Experts of a small language model.
Size: 9 layers, width 224, vocabulary 18464, 25M parameters.
Experts: 12 experts in each of 9 layers, 160 SwiGLU neurons an expert, 1 pick a token, a sigmoid router, a shared expert of 320 neurons.
Training: 370M tokens, 5646 steps.
Below are experts of layer 6 (counted from 0) of a mixture-of-experts language model. Rows are named router (the router's row for the expert), gate (a neuron's input weights, with its number), up (a neuron's input weights, with its number), down (a neuron's output weights, with its number) and show model dimensions 0-223. Each number is 500 + 40 x the weight over its row's rms, rounded and kept within 0 to 999. Numbers have three digits each.
Before each expert's rows: "mostly gets" lists some tokens that are sent to it at least half of the time; "comes before" lists some tokens at least twice as common just after its tokens as in all text. This comes from a sample of Wikipedia text that the model never trained on. Tokens count by the router's weight.

# expert 7
mostly gets: " ", " if", " ins", " inc", " tax", " ref"
comes before: " |", " ", "ing", "ed", " be", "ation"
router:488489436488517535462521494499462524485521494448455550467468506446484527523542451383446516533557505495502539535457468498495468548463461521450490562488468455492557504560537494560463472475583471495409558537451538488507485471441433464541516569439483484444531530476527475494429465466439502517537564522457516542523495454525503550456490557504490517501518470482498580566510495504492522456543517515496477535474543501452449495478467504514475574453505514555534484452477549488473414516483594481551570448378459522503579532496532499551533558558438496477475534439519464499445472513547504455535462540593508428541461530480489465575486486558507520514483520527495509523400448483514427503532
gate7:517537528460582585491465460543510465481537516544500494496448516520473543480519540523499537496498513429421540509551486507512549510571515513522527478495501537539541542523568467540518448425542534482408515504466481503454479487471558457517457548465482497501481509501489457528517583516514472505583520478431469597446459531494488512463496561530499488498479443531519526439533428480496466521536526573457523427508486545479455505498471518469448519499480449486396530458451552516466493437504555537562570572500534529521516560446445568493518501531409503504509412486540537456487600516546436476434497508488437529448489469470561498457515461465519435459526558570420518458530562479495522478504
up7:499546411612464488540494515471493532534458479491436471481552507420538511499533524487470543449475463490477507455502476528446494537388514510564471528502510462502422466490444477489516555510517472521603488477489492532546459481492439536486469464526458480525489471469551584545553518476471463482498463423580534438531469466474456482535514478440548537509468530486527506521500513557538500496476422446529505489480497494523462532561512531475504474497496502481561497461552423471452541530557532516460382424514523528488449513565587522492519488501628507540479482552430440555492503427494462446498506490454556447518506448469496459500529513570539528493514499476505515576505531460585466481540
down7:448466578459498481497546531476570496530507545504481473534460484498518560430582514502434525431489477482521515530489455467563582492517444497478560507500469473508510459515518494462474545516423447466528527518544526414541441474479517496524554568493516461457455591516521505514527538437469474450445459473479480507518479510514585462540420532497498371473505513530458565527518530458539544410588594549425454460555572534452410551475467508430495566525490466489515508467488475528510460557498486491571499463492528554529525489514490561498469491509487532523522450482494494461460497517575513461516397493555481440478461527484497498500466548460531454436514491493488549472502515506553510509539
gate8:474560518460516474478476509543465479466563506512533538505506485490516558548558585376471515445494475493459452493502490501562518451515507495530503507555467469572479469485528432502499563495479530502444497592522564559522513464502514431400525493470417472506461566517534422516522482517515428488528563509500533462508533439466415459434463500498499435475446475564497507525560444452473538469527533487469539475447469473547482500578424553494453524492481469592490507470485538494548530514474546484490468562437519520499543574482529473565487482455474490501506512477516484500552491531498520458491508505546508541540443483502530451520498499480495473405491456393452456536453555426436481575549
up8:517523567506471513460477489532459480476558514491472475481533440411497521483486485551552499538512561464524418480559471522496425533503473543560461497543492503530522580467536475474515474482552520517482507509452465467543436478513542467544501435482528456457488478445567454477536446499502547460611470535488565489466461525502522585468474504454532487513494437451508504535504512475523509477580488518490457454550455527481479524532483584492386509471461419431523562463488533521457460461490530505466419450469477552493507562499555546511518483498467566483585540462434530529530431522544506506512513477546456486499520522502469467444448588528424460515592474510468463439425540554538474463469
down8:418397523514500560504540602502470533507333495446453421494496490476497442444445488537521513444519491493421487486512570468558515470500497591486488463452525520573452472463523468535481505561505501503539503460457520499441485408504490515474521541498486500525498563513500482443540583459606517471465448487492475422498463495541483547470476525510526533438452505491488574540537526550485470521476481455543429433519546406501484518503506516454471550559484523504536525476495549493561473588472483487512539500461455489416528482496471506505469494491519519489575552524434456510523487524502527455449500478440562523520485433473501522476494502490474475515488536523463473547456431503479496558462

# expert 6
mostly gets: " %", " (P", " Clade:", " (L", " ±%", " (E"
comes before: " |", ":", " ==", ")", "==", ";"
router:489455470453511543471501446532510466462532517506443514500474497502531535469498514472471537530520489499474478497548458428519441509557470519503462492416514497465476521582485490560487474459535538530543510532570601468500500575515562564530548489452520513424495516485422514550530506489492462502443486501535548463448504481460496464481510546457510568534525480425508570529475426595514495485526529495472522528522433484590456503453540499462403565513495542449470515525573594554542445468441505509518502508465494567441563498463452505501548476568480515537472515465472443506431519483539542475493546541425494476515517544526461457582546567570521464517579518487500498564498523534476422540565
gate11:472525503469543513435565515519512525485523500475473503461471522428562469554494516554420496441525483521480442505521442522472567450584468534510491525419513491531470488519525503528574491461483526452501531541467514449481568561507502528516576561442525428497600526454469461534472509513432557515482525438519563463495556509496455421509536470469546527439496556582554579516467565531443497515544578537469491463491483497512552424439503471507450538488452482498490550467536540466434470468518572542478448448527569538497527476471483472507487555585463547584483523457487447487427497551542468501541595537514480426549528505491533499499502481583515506560480529495520479502490517511496496476493
up11:530433479552447484552530485431474496537507509476484558442474519460488513589459484511458516490490495549512492517519517482520472437504491421575514531426491475508477517462489479473537571413433591490500571515502581495485533577482536568428520522544479506488553572508450465558485509538515477458533513536501531396507536514530503509537501478408470510499612525510567531459513475507496481544534526535546455506499485551509533476522486451490551598492439554439524515531506516487501526468517523440446514491426437571453463501523473507403555479495504467518512505463596476542495534532496460456495536459511562438501468542543421537491500481558530468559519554533550541465530530460517501531531
down11:538427516535524498528520508456532451495485487480547501475479478450458477478505464475534414514490534488415476500503435496490496531420502516481458446513510531494463461543537420506535524504544534528370435489478454501531454435494536557513470521575482514443424482541469545537547519524523511442426476434450495554529505531571542547463513526472545539499461469514518569489531491519474506553477472459442461517530520510455458527448519429494481434565517529503606471514487525498574548514456485440521510451538488534459502491511503464439412460461486529493506505548485412430526541449490479572508456455506540519506485533491578573459487536502483554456554480483481487520569410515494545409505
gate12:514462480457513499567543555474522423538534516512533533519550536536461473467523517460534500471586417453460564518507509441499551525478523576520491461487506441521561508535497521617549574549545541509491562535497555517482523489498570486518572502522470489500501417549484479570560511536501578507504487477510539474476526554559470482506441553614468436457498457489467531559527507522502402551520473469470524525465498543494481532531494494475457562546485516546529480512550553458509414462457494508523494466479560558493476545530573460471514461468478518601507523508481477488500504423440510469423547425486433430545459488541524437529507477514506535548487466503490483468533471528502527424527
up12:463497440441531539499544515539539464533504484475529482525523495461523448526489498495423525452469454504479518566474536465513510446534496554516420451448553473516520545492489426558537458480494501505466434553517529526459531521594531553535552440476496515531493474546469475495536572464451472522520464528525538515499453429471502448480474478546546465452525514478471588435548525504512505487569509484429536518580513481596514477516424522430519513502467513487494584483423437533506489532455585595540595508475571477532499501520516444522574517509471493549447537418551549581439558472505479476482469546448479512438487490527526454507500507546491545447518489443452498527556504470511509492564
down12:537467509540531454459471388531513465465591542519545481563542463470434490566480508551479576471455467553539471443534516437466459519483440472434473506530496437561507464500457504460479490514500515481472482517490425483485479509448447543614423519447486531457532495534504497468510487502522488546398530525524498474571510473531501506514523450502530510480438493483559550585542507486557544420433462511493496502421561459504506438431478463502495530518531560531498525464562508412478475515446523477539476497509496549537472454449485569529537522470419500461500483443497499437486565468552472477567515505472463501583452468488531524481507558527523431490499461492448426497524536505451468494446

# expert 2
mostly gets: "\n ", "==", "\n", "===", " ==", "==History=="
comes before: "-", "\n", "|", "The", "In", "=="
router:448517515513488496485495406531504557520554554458495521480503541489472516434494448433493475512491512506471503396483480476486439524514496502523478536468541443384523471617601447491534486492594479481467502507515486503549533564534571538544555503444452480536522576528526436530493448503550492544474466518501569422538490446513475504509410492501532506494581461462498488477533395573515523450467448478455452467514530497470511577493501502488476540458554534542473505502552527516468489560550537470510528520444511445453520491428493555518429464600491498562476522536515500528476486453503513485546525475583553438518503510553473537507474529509510451500534556504494513518494542468412486459477
gate7:494550539485521549510515574561562465476544465491534441455527490552457440496528495498544492558481471496535467524383524494540509534544528439489507565513478483461497453535618475560525533469527488541562473592467473571560479524478509444453494545467574433541465545535535553466499505542501553461514517498465579491539535506516509500512515510510482449531425480566516476467535550481570481526502472437403453515495496561464562498525450547487527453527498541468540543514470470438488521524612517547499442439494465519542436513504554499560564510480484499541545492513423508557492544438453568511498543524515473497492494449513513545453496477448514484485543492538499562478483506536464574430482
up7:533525464511550412493490530398411500500448522515471526551487424464516516523512469470512489407470496526482416497470551529470501464489484480481517494547526513545528527468391493437479496534513464490567477472475473450473506510462513526495495492495446539413481524516477424533479472456467482498481486540537490507517517500475459535474512433549537521516517504442463516648455471443467491504505532515514588456457453582521482494490459516487532538566532467499509483500458466585493496529460502481522436481468538514522515428482370530492424443392471511474512470495545515438544498534487409509477476517512552435526461508457491447459484460548481505565463452422449433476514501469512503492519
down7:478416479423548489499495485512443517539534475541506534531480541381520532501495546506498526395504484544540547522515498516530494462424466582490519442530517522559501540504501460465479450504485571492465547471500551495443474459504477488485606513533510501496457489502526455501481497495442511492521526461527435511538481479503478459532525458463456531489462534448441632442470490505538497501532579505591503521503473507523485502493473521502400515488427566568501594444552514487447470530488524502535478597479555586529564487533501537517511562494426485479479494487479579513469497533537466463536542491515493566461442508427542465527506494471457538442476496462497573519457443532519433455525
gate8:492524478501522432458553511516469470484501488487402472462564459491483564410487453590419470491478455438483495521432524460530548484486522524531576493599517500354429519537456504512454491482550546551540483425502509501465478508453515520543497476515530523457473521505448468513511515560489543543498503475526556470497566510473457439546444506411490502463563503544521493523490526541506537480568488522439515476404477499516451482437539514529500498485545527387519505513576509486529540467469491465454490465474480493464545562498505570521447505589448507500458475510488505505536510471534481549431542508531459435523511545519422495477456551426472553520551556482467498523524489500542503515558
up8:550418499499526551490521397506516448496474516501525509460535451500507466445531616480481503457533502520476487561382529387502516529469468546481495476479521538493466460564528495535416556509550518502444543514492480561524520587412536487559454545544511450447444454509450486504507531474530544507504508487494506510533508501495450435504504513518478475472534495483549476510519488474522532560483511493503467465579441508571520402536561531542428465444490545472461519493540454457529495512531518483571477525505509493448457509538473472526509462470514546508523486452474569483505450448465508530500554496536545520555466558497533574439545522422486510504563437534472537504498519582370501519528
down8:527536547587470614505541537557425469490558574548532459484520585481476536539516477538469578514478494526458520436551439537530557496521513470489451528533508545454506553501405485564457438552441420435474485548476517484447516471473461470429508453502503486521498540542541482517460511500495498570511543481500410501444396497524526506437560471437486527455610490468476527494540472488489467440461515475489445475448494536449511515503507463526510521519556482462507481515422522489499514511504464470468383452464484500534503522485512475542490543431504507530498546537514518493496529550520484419443466537541452454491423509510507518558551506567560440541514522568508503487481469495487481505533

# expert 1
mostly gets: " announced", " used", " such", " moved", " worked", " wrote"
comes before: " to", " the", " in", " by", " a", " as"
router:469526419420503468512480425560454554493536576500493484456464565541539470448512494490501535555523536441499532537390425498472454510560467470457413565474543440448512527483502480547467429543501506505456473478495516522486463503460527522495527526464504527494530508499484449487460487533404492547534510467504499505537496435496477514571583523481498536540480499509531533468497455573546458441496554484447458498501558506571508491486415473519479511445524499547481553461476453535479445566513526471524575485456495547465568483466495433497426526588489489429460451489474546550477443451490546525543494515508485412542470468495513550530521521481459479526447488545502478499476452428486385554493
gate7:479473527466499489573513503539455495523481499498527490523453443474554460524503451490507492531516545507524448553433502428476403515496454432511497595493537535499438537511449595528583566491467496520463573470499461515473556538458500472491466455549548506501493551530530461471481522536477515550510529518502504518461535482492459401448515431475450555558539534555504516442429488432516453527435473440489477530490458536453511541457547516464488528464497568502468534509538467518511540581459444506482447489384517495493547462478462451510459502470555466473484521436484477591423485442479514494458471397536485505503419476575505454531461504480507511491484552471517519523425462553444457506524
up7:459585497433518451496545449441434591519523502550505487493461518497507441535549493503473503520473495454466455485438419525491458526522472534505514481477548444472523512490487526604476444447498484502470527526535450447476501461459418517520522449529517452535581505412502538479512533487443523524541509522471559512599537503476490449525503507446511515582530526509440484533488503574547484478447471456578455525470510571518577485472454533517490500457525469523489522447473461510463434515500457463428572431502523515520442526468485515517439500546492521506440510441520527478419536509513522464445485463564464456512399474526483509500501545458498518439509452430512482430465495606547430488531
down7:511487489473505504487478577452546552457464428566491502551468512511545470531459488571467469535580511495568521468540463496534443549497462485487520547499534497600498515475515547457558508445502463406392548475449524440495463506518453489472459521510547454477455516534538546474489513590464536548433534527467496428453506443507556465531530491548437482543490497518523497476514509470484546465407505542478509466486490498482450479572531491508461500499587532503508529502506484464438462543467524429452549496515478459487506459477488451487406531495487520573442525503518573497503499506581531474537495515528496546455448485542431488462447531490524408523435558408433454513434542546496511530552
gate8:484497472510494489517461508526509575499533488583442518492499510497498441581542535500485465517511500514528533564480532517512437533494484542541437509475524527526431449487489521437537527445501466525400482485455433472463533509543498453512482534481485445460462554524588544455482458460535459544510495491489459542511572511469535517496533535495464499427577518549507511461526470502479472484516464494441483547495457492484537486508434416543568468491564471546414545538527484433395464555514482437458557524537493471519546478521450441476504486516443560460496575467554560541432519514465566525547450458527507536457526514522530488532477602573476470518479438600522539505482446470527538560437
up8:524514505493546572468536499433484460486499529426541487513532419410373472527473426482547558520496483485532492460469459440485558499526523578493576446517563512544530553515532466494447494475553469535534498525496516487448466483481527516485564428482540511467493431489447561496498539586543547442573572527483442499526422454453504468443463503524493526549465477462480511521541577453458454428495543508465538450484504454496492524526519605526492495496435505459534489499452483582519518446493548529447484439432558508510496497513500548510502453470458524518511483466438507478551486544562495453486486554462516480542481506543432512480501519502497455502510545475487516455537541534465497430607
down8:495504517507490526453505464482506397533426497487498492538547493474472533454467412507508540493548511429518538413432421489485497496452513454498512528489538487471584536434481479515455474468509489482556541543473569463498461531492500545528564516469541607492550500491453480438568480548457496470474477494545493501547451515472466465480454522490541516524542484488440535550459456497494394528498544543508529410452501438466552504453491490448475461427489536469520467477512534451522443485454536552494530425498554529532501594491585486511492563467582408480579475503486442480499498548466472527517603524522542506506520454543519510502500514464558514564501538452546520503535496428454444520503